{
  "num_hidden_layers": 13,
  "n_experts": 48,
  "router_score": "softmax",
  "routed_scale": 1.0,
  "balance_loss": 0.00308,
  "norm": "rmsnorm",
  "tie_word_embeddings": "early",
  "optimizer": "muon_variant",
  "max_seq_len": 1024
}
Below are experts of layer 9 (counted from 0) of a mixture-of-experts language model. Rows are named router (the router's row for the expert), down (a neuron's output weights, with its number) and show model dimensions 0-255. Each number is 128 + 24 x the weight over its row's rms, rounded and kept within 0 to 255. Numbers have three digits each.
After each expert's rows: a language model's description of what the expert responds to. This comes from a sample of Wikipedia text that the model never trained on.

# expert 1
router:135118141086123108131104136136098095112101124145134136139155166112145167130133152174135156093168147153155150102121105114148132123156187142154163134099126155165103114102075161116105097107174098125143107089113165119116119173136155110162112131172171150114147142112137140123158094094118133107130129160130132149132086144110160131109138157164121131127091101097131098133162114134119116123152107104117130134090124064121092148122151121131130106117086148107114158166076164111095104148096113101094097105147089104081074104136129124126121142122158114160155153120099129108169123145167141152147145125127115169165114123111161154146144105145123144143131166097144139105178126152140146077127120095124159101095122105104137138142139097107139150132135129122160102100094169108130117133123119
down4:133104121110136138093111151126138078130149133082097136143092092144142109151161148136154110144081138105081114110105164157131158176159144146104143126180124124109144156150128142133112104142151183132145120145114153146148189095135113136111080127115134128112094117050122112108160121150143133120143110122165122113161119137155127085093145149182117097106099145159131138141095118142131087108117118043113130127174121096134109102114124125100126136124110144142093101108149129164108115099139118141146152152122143102140122120128141091131083120096119109129137107118139143134115165129114097126129160119133113111123093114162077140093167105144105089097141125163164080117135158109137101150113099132149092135088156129101117134114122129153135114136125126193120145125116159109093154167137119
Taxonomy and table labels

# expert 3
router:126132171102131113137130125133115099103115145107161157107147158128152143148144130156088161083122142144147135108116134091170169138178163135129149147119107137148112071138099162128102119120160115112148108112119149128136106167117157126134124149139154151105143128110146155127121108126095134116147127140127144155160098160107133136090158152185104093158111094122106069135149097132138132117159126107127128142106117131123076123113144095124099114115099125141076135181125154113093128151116128112128116103167095075091096097110141102124098144090122116148138133146095139104184106139168148130152160141081085133161121111105134169163150121162099139117150132104144167118151140184167163110113123080101143109110141113124097162114112112102096156117168126154173111148101124105130100147111118
down4:127169093144083132107102074121099137124148122103089100156108146153101083105171151097115136105111104143132129116160168129069143118111172103126128133114155129152117123109119107124131122174099144123163115121157153099153095108146119145137156136097079077123102188149137099127118129191161137114097123123094155095117117150112116136131157104111144101126146122139126130107135146144155088147149079158113109099127133104128117098163156142102134142121104129133132089136106152165164102125111120145079117153147131145124172079148139135135139130109090129090152090138149109099118099159094098105131124119145130096144143152118122108117170115146116108099145101141152140184120139132124134152144134136111161102094106159091139065126145120150127112139123156098114114171183144125143135128136085
Table and list separators

# expert 18
router:110107161122137086168108093117104098146130113154124139108153160112142150157145148119139144082137148131134147134117071140171157120151155169124125161105091164163101091140098134109139110118142117128145122096099164125101099174095131105152117166167143129102129142141110130149126133100131157120166119171121164137118095149089145134099143166162122100139120101121102106172176135143128113101167116116136123159119128118129086143128146099090095113080113147119084126158103140124084137133110166116091125096156098132116121126130098112089127126130145118170167163134119106117167081133188130146160139154124120139125104119079159123142138102132100182144133164107138138101157155159151137088120125107097135102126122104148109134145108119125100145115149129106154096113088153127079122167100106
down4:124130115153126119088139135144106156144108141140137156121072157163117177137134141107108155154153128105126157154113136082150119129165111120094158114127122119131111118165157113118112193171151108117185165144130115122093157136109142103184089115146152144120138139086093132146132120125117110105143102144164113154142113124123129128120166131086103137179132117099134097173132110106106165108183129154102110127105110130159172102076134124151081099074116144097100107125109096139173106141136145125127110081128127142133150153117172124092125103116145099123140128118091145134125102124184094121156110166114114137137114121127154112076140115113120175105102117111092129090106114139126126165117111135132104147133123124150139127130099116180109137121096161127104137141152143152176103114105083
Place-name endings

# expert 5
router:134121167115109118156119123124125106137104126142157151113162125102120150120144183131128180134173129143133126160138116117141157135150145142118124187130098134137129137089101152121112073138140106163149098090079143073097129164126144125170151138112198145087126103106112148117149168113132137104130170150106112137144089148128144151122158176128139118130127131093112120116142107137113106134130112119089135133115102108152110129165121111103065118083121147158081190123118121104125103133115137102122077118173120104088115099109116139119135137111122118148146120166125105102134087147139157167140109184112122143144115091138131131148077099140126145131149145080151145108150142140160153088132111108134133127089147099107125163130132074093133138118150175133137091113094140114111138177127114
down0:145172163116113145102118107117115156128126108107136131149121115134163104170115130100139139098142141118124119099069157107138110115215121122151150089139130097108175156105095091144131125171146148113093114119117143115140123164112113142085149135099105129105145136115094119133141136165119114144106163095125130105125153111135151138135123130099098111132080078137110148101161150124154140139103140093135085133124102140093162136158121131087114148107157137135094084159123109125146169103074151078137155155174128151087150087106105087142134136145115143181151109107132126144167165132141102117096137123160107074111137079053117121158116131131177153122126139132114106134151119134145105146148115110137123130134118141118107111140129123124106123110081110106150100116146142188121104119122111
Verb and word continuations

# expert 47
router:113127170106134122148108132114115125116149120158137137103132126097125140119134143171105132086115166131153146096102072130141156172175153144133147138106113143147142079089077151146122124145150106133135101103107160093116090151128135142115169127149118155112145153099144140142173135114121109107177112115114149160125107129140151147127125156152126104137077121125113129140153096133102085112136124126099155145098112117156124167173172093130116115132124165140074120153100175149107099140088152082101113105117087123108107084124142107122094169114155093138163147124130151139160098131174172135172133166083114152136117122116162122164136132158101148146182156133109130113142160157140144092110134112103123076117121109122117146120113124133127156109132130149156087135115152127088076143099110
down0:092128124136150096105102081105085129173149117131124115154146145113101127108104132136125132145123149086124125123149121165074119126143151127121107111129115133125087115111093136133140107153136188110149144103144137158113156072106112145150137162130142111102140138160129081133133137136141117168116166095144141135070143149154085102129080126095120127109105126131147177163097119118148079110135130124104142136153099164110092126116119120143161144134184145104126104115050143128141160127101132164111122144147108158152113149098100129133149125155117156104180118165113115107151132120159122133143150140146102158105146174139101112112093136121118136103090132134123122139100102136141134107100141094150178128144149110105086136194075134131154179099123156121126151153103115106122164167107117
Places and headings

# expert 37
router:146104136100115094156138151148112123129102096130143140134149166079129145153136108153126131133130136127171127107144095107108129163143135154101122128117102125126133123094092163105098129082174094152164086122127115089120120148097169106156126140140188129106133081125124168131112119125085130111152159130117153148177095124107195166102110161132139129153130126097112113132143090153106109125170064107120152114104096103140112176121170091135133113136125158112096131123097129095111142176113119119111091093151126131104118128116158094096106175128133121140143126112104100113144134145114115145151117129123086117147126125083140168144118105155114127134136143114131149119134152165117164118124098103131157100116148122132090184137134076109083127109145166146164081118139184122141093141140114
down0:126134153115106097130134153116138141143127097118148119142160151138161115121119076123148101122147120114109085137110147098078123134098144119111136083137148158119139114131119145096164157092135155121102129151155117119157125143133104103127147139115070087106098127110127127143124112196109116130174158112118165090127123173096143122103175150112096124149124141168142159119139114123147131104091084125121093103104135164106149117169163145142128166152095158121143143148149132150149148113103121147100102080105139138154148176138172132090117114104156139123122115101103119159155099094139094151077069174139148111094107127134120094119143118081154106132145090159101147147135139115110145147148099149139113095105177134103140080124106082142130164113131125133097112156135124099132135111179140
Technical and identifier fragments

# expert 27
router:117104161134126075148120127134127090128097137151154159131134121112147174141131160135103155088120177121141103127086100108141135125149125167089141153122096174117103102102103129106128139078159136123151087095094168112133124183122153118161134132147162143099117142111148159156162136096116162116122113168133153126143097185100132161098116132140088123166139087101109087144152095151085097125135068077124141146118121137154104172133185050130113092100123139119111159118088140116105110152115114119105138110139104124097104114125136110115124128143115112163130132142096126105159102166133145154175118155108127135107107143131113145159128121140097121128116108110144162117145134152165170107091112095125141101139171108142134163158127123126111130091115138138153097123122143116117136116142101
down1:148116162082118135129115118121098157165109133124102100145080140131133153147116160168124175146124139135155154117130134106118112107105158131164174109110164093076152090104081166135099113139126132120129202177139152116135153146156107146138098127133142097121168156104123101156169101099136124167112123085162122082119150135142159122146095140099105105109148122132137146172125134111110114097130094141118116137126137125109136104163126099133141128163114141102116086121090159118155121097099067212093131116139129143140139112110154173112118134167149118155122113119095144089171108064118115130129136116137142126134087144142120109121129141133096114090111142147117152093125127137092086114140138126162134157127137108103151132135139116159144125144160131110118173143095133108134087106142127
Foreign name pieces

# expert 11
router:148095151104096128143104112107129124120137127179148174100148161084168127153169155147131153125164118132141156131120079094130122123129115172088135149111122171122136132088116127113130130073128090159141099122084153105136105172111149083116145123131164116131135118109130136158129135120132172090147134134124150109141111108101148149082164173143098086139127084098117103146153101151125082134150108111110157127114082108133118137173127117113105130102120111113127154160114162079131102137130110086115104129146132088143090128105124123118105152118118061150162142116131138104115098151126135164153095151109115143173109093144147124143074129137106155136130135149138156129147179146183133108113114103127137139101121087134123137137096136121070136101151168123152120096094159120134091142129118
down0:108135158132139105108134103088160154144074107118127121135133177100135128158114162111133156145133176148153118092119140102130132135129111118168131174135151139145105148171122137112086116142177104130121150106140101132144135091126138110117165137169107100144128187155085113092152162129121132150153141158167166093123143138143127134161073083147126107175118090160143138125150121152102126095091113123144101144118146148117102103129149152124120150148116168138131138093097119087148116151128162133174103094119117159116129107110103085119126126161162109112122125115137163142140123105104121110072144133092111175112155131143143158110117139144105102134100068097122140124161104113119145137101146128110167135154118166122164117081110144137139099113083137141127104112124103153114155109180079
Coordinated adjectives and nouns

# expert 46
router:161099138129107085160127116109104110072135098115148118122135153129178177147162129147103120129165135115138165087124118072136155124162111163117161118103076140150119125097106128104118123116150122121116088158117131140129092130094125096165118157151139138110106122101142151149158169099125123087148181138103096142122100163119136148125145143175090100153098125097123133173124145143100120120119096123114155145097118121154077160120110123123132101146124158129117147133101146130077139153135134092093127134145121118090099129121166095129114151089133145142141152155101168078128122116135135164165068144128129163139091101124136143151124130140126122174116126096154152094125145156162146140116126103098149118134165099102096184097137101135096143126143140145127111119161153146085139125084100
down0:140120102116127137127083124127075142167147151125134130108175111138107096144115120139164153134184104125119130125126101126094135129134110151084129092091156107112094108094154123089154145138099160102149042134128121135092143135168098138157140119111104096140133127106123130155152148121123186127134149130137123111158149105116129159159148124088138145167115096154130116127145066098150122099077159151112092151146122097116092084172154101128133148182125133118117120124140098144137162074113094137137121133141110130130077150144142118117121102151123129113109139140177146142127140108067121121123120108086162142158167133159134116114164162134123109132124104125123093151156105122144119125109117082178101111108112115114132139148112114176117159181143145111156152127109127165099113135144116
Parenthesized abbreviations, units

# expert 13
router:130120171120146111130126099109103099104134105145167139110179165128139108140112157134110141075148169166124131093097119127158141128135126155098125152135109152179100098092125162106148112121154113127146100124114131085104101138108138086130135124115149130086177152104119129145134154143103132104163155140109140150126111152099159151116118125151126118136101142131089138142162113175118117132168108088110130130095118115148127158176133124133104134106111130187088133170110165114122117123087147099083095130118096116153144105131146115115111164096168098142154166154115149100171096172157133163146126137136078128152093106076134156160110099161111143122160171119157136091131147145129154098113127110091121136111121122092093125127114131121131172140142124165128098133100134147118089133079090
down3:113119152102138097071104110108101156106147165079136112134089118093080134137099136197146136153146115126175151134111108113111107117129165156139167087149127132117117153133131147150123157132126159102094112130135131117122153099130171120142096125155179109113124132130136118088173104138122159126116117117160130134153102128120157174099109123157156098129141144113129148141150107130152151097119116092120129126139129108140175166117121144148144153135126126129109110133184138102133115160133125146130159143070190116159137153115109085113102099096152126137134158143097166115077142104120140087113135127092142125136104122152108126134163156105095133100148136151134141159098132179128085120107195118143157063132159115100149158152164091099150122094137102152107107123131133115146119143144144
Years and dates

# expert 15
router:144129143110094112143115144122140099070106114149136167129131157125167162145145141157110140101157185125163126103104103113123130131140140157094118126098124158165133103115111182112093123110133091163158096094128161096091130142130148094168180139140138157129186095100139141183147100129116146105119137140125149158149119160091127159105142119132095107130092105127118094151147111143099106119147101095109171141086097124154124152122147100106120115132107159172097129151098163090086113160077092110125127129183134096089096112131135122099136127123151111150166146136115126136155120128134174141146154130123094135157119106107157163170137122154100163155139130101146138106145147158147140119108098106115154118120162123112104141114106110104127136139143132169172081125119157112132112162110122
down1:118152104172150108102080142154116105138124128124181129156155141145145144094128097091149150184120128146124135095141129121089107130101093102157141139140113137116142095095134129102134127176135122103129127133131130141118133113109148109120137140075088130126135116201095152161121081154142115106123098156088121166061113145143157128185107085121113126146157124144111152089122150139118143124138130140152112126140115117124124136133160085125130118091145119168178112099105073126118129131138124117125120116097141094146135135148139130157131154150170121119108152163156145109149128134158065187150093090127134091141105113107097126115137082131115098106110137173090149119116120137151101100155134087117105108130112132106134147131116108118098128136144127094115078145131126152175139149120060
Digits in numbers

# expert 32
router:100093126088136110180080127114149108103122123128126168075132113085160176165159131112132172121104161134163148146125121108102149135158132153108117131108106135117105097133145140095130125094163142164148104135089149119121149162122157106159131119147133143099152158095123140166112145102113129127133150157133133132168103148139133137123124138145091091156091090100068110144170117147083117128127094107128134166110089137132088164113169085118100112117145144129112119161103149128075115128111136139093129081124099087109119133101155102098080130139132133168160127139087132125162098144142152143171140145096108176130123126115152163179123094163110107153141117154129150104134129166160146128105073100119137113117124134134147143141098123114093138083139124135148099103117131112105129139139099
down1:154131103185152155114091094154113138104159131193105130086140159140098147116109196131126156137110133124131125161103123099112120111149119087101121094147130127134124172138124159136131099147088108137125189116130120116158134135095118135116137145113136091152084152135110112111115129116106117132134167133153086068150161127136120092144094159128126195124127164133135190104088148135150106149145133129131169127083108103094136131108139131186088151146128088150081170114154137175137164129130128116181144120120119140113123124123099136127113119116169114104117141160115161138146144127106114129099115164102149104124109115172120144162150186118136151131162164118158122116152118146163104149120136136119147129127123127123155129076144146145134106128123080136143123116132148178130113152140150
Foreign name initials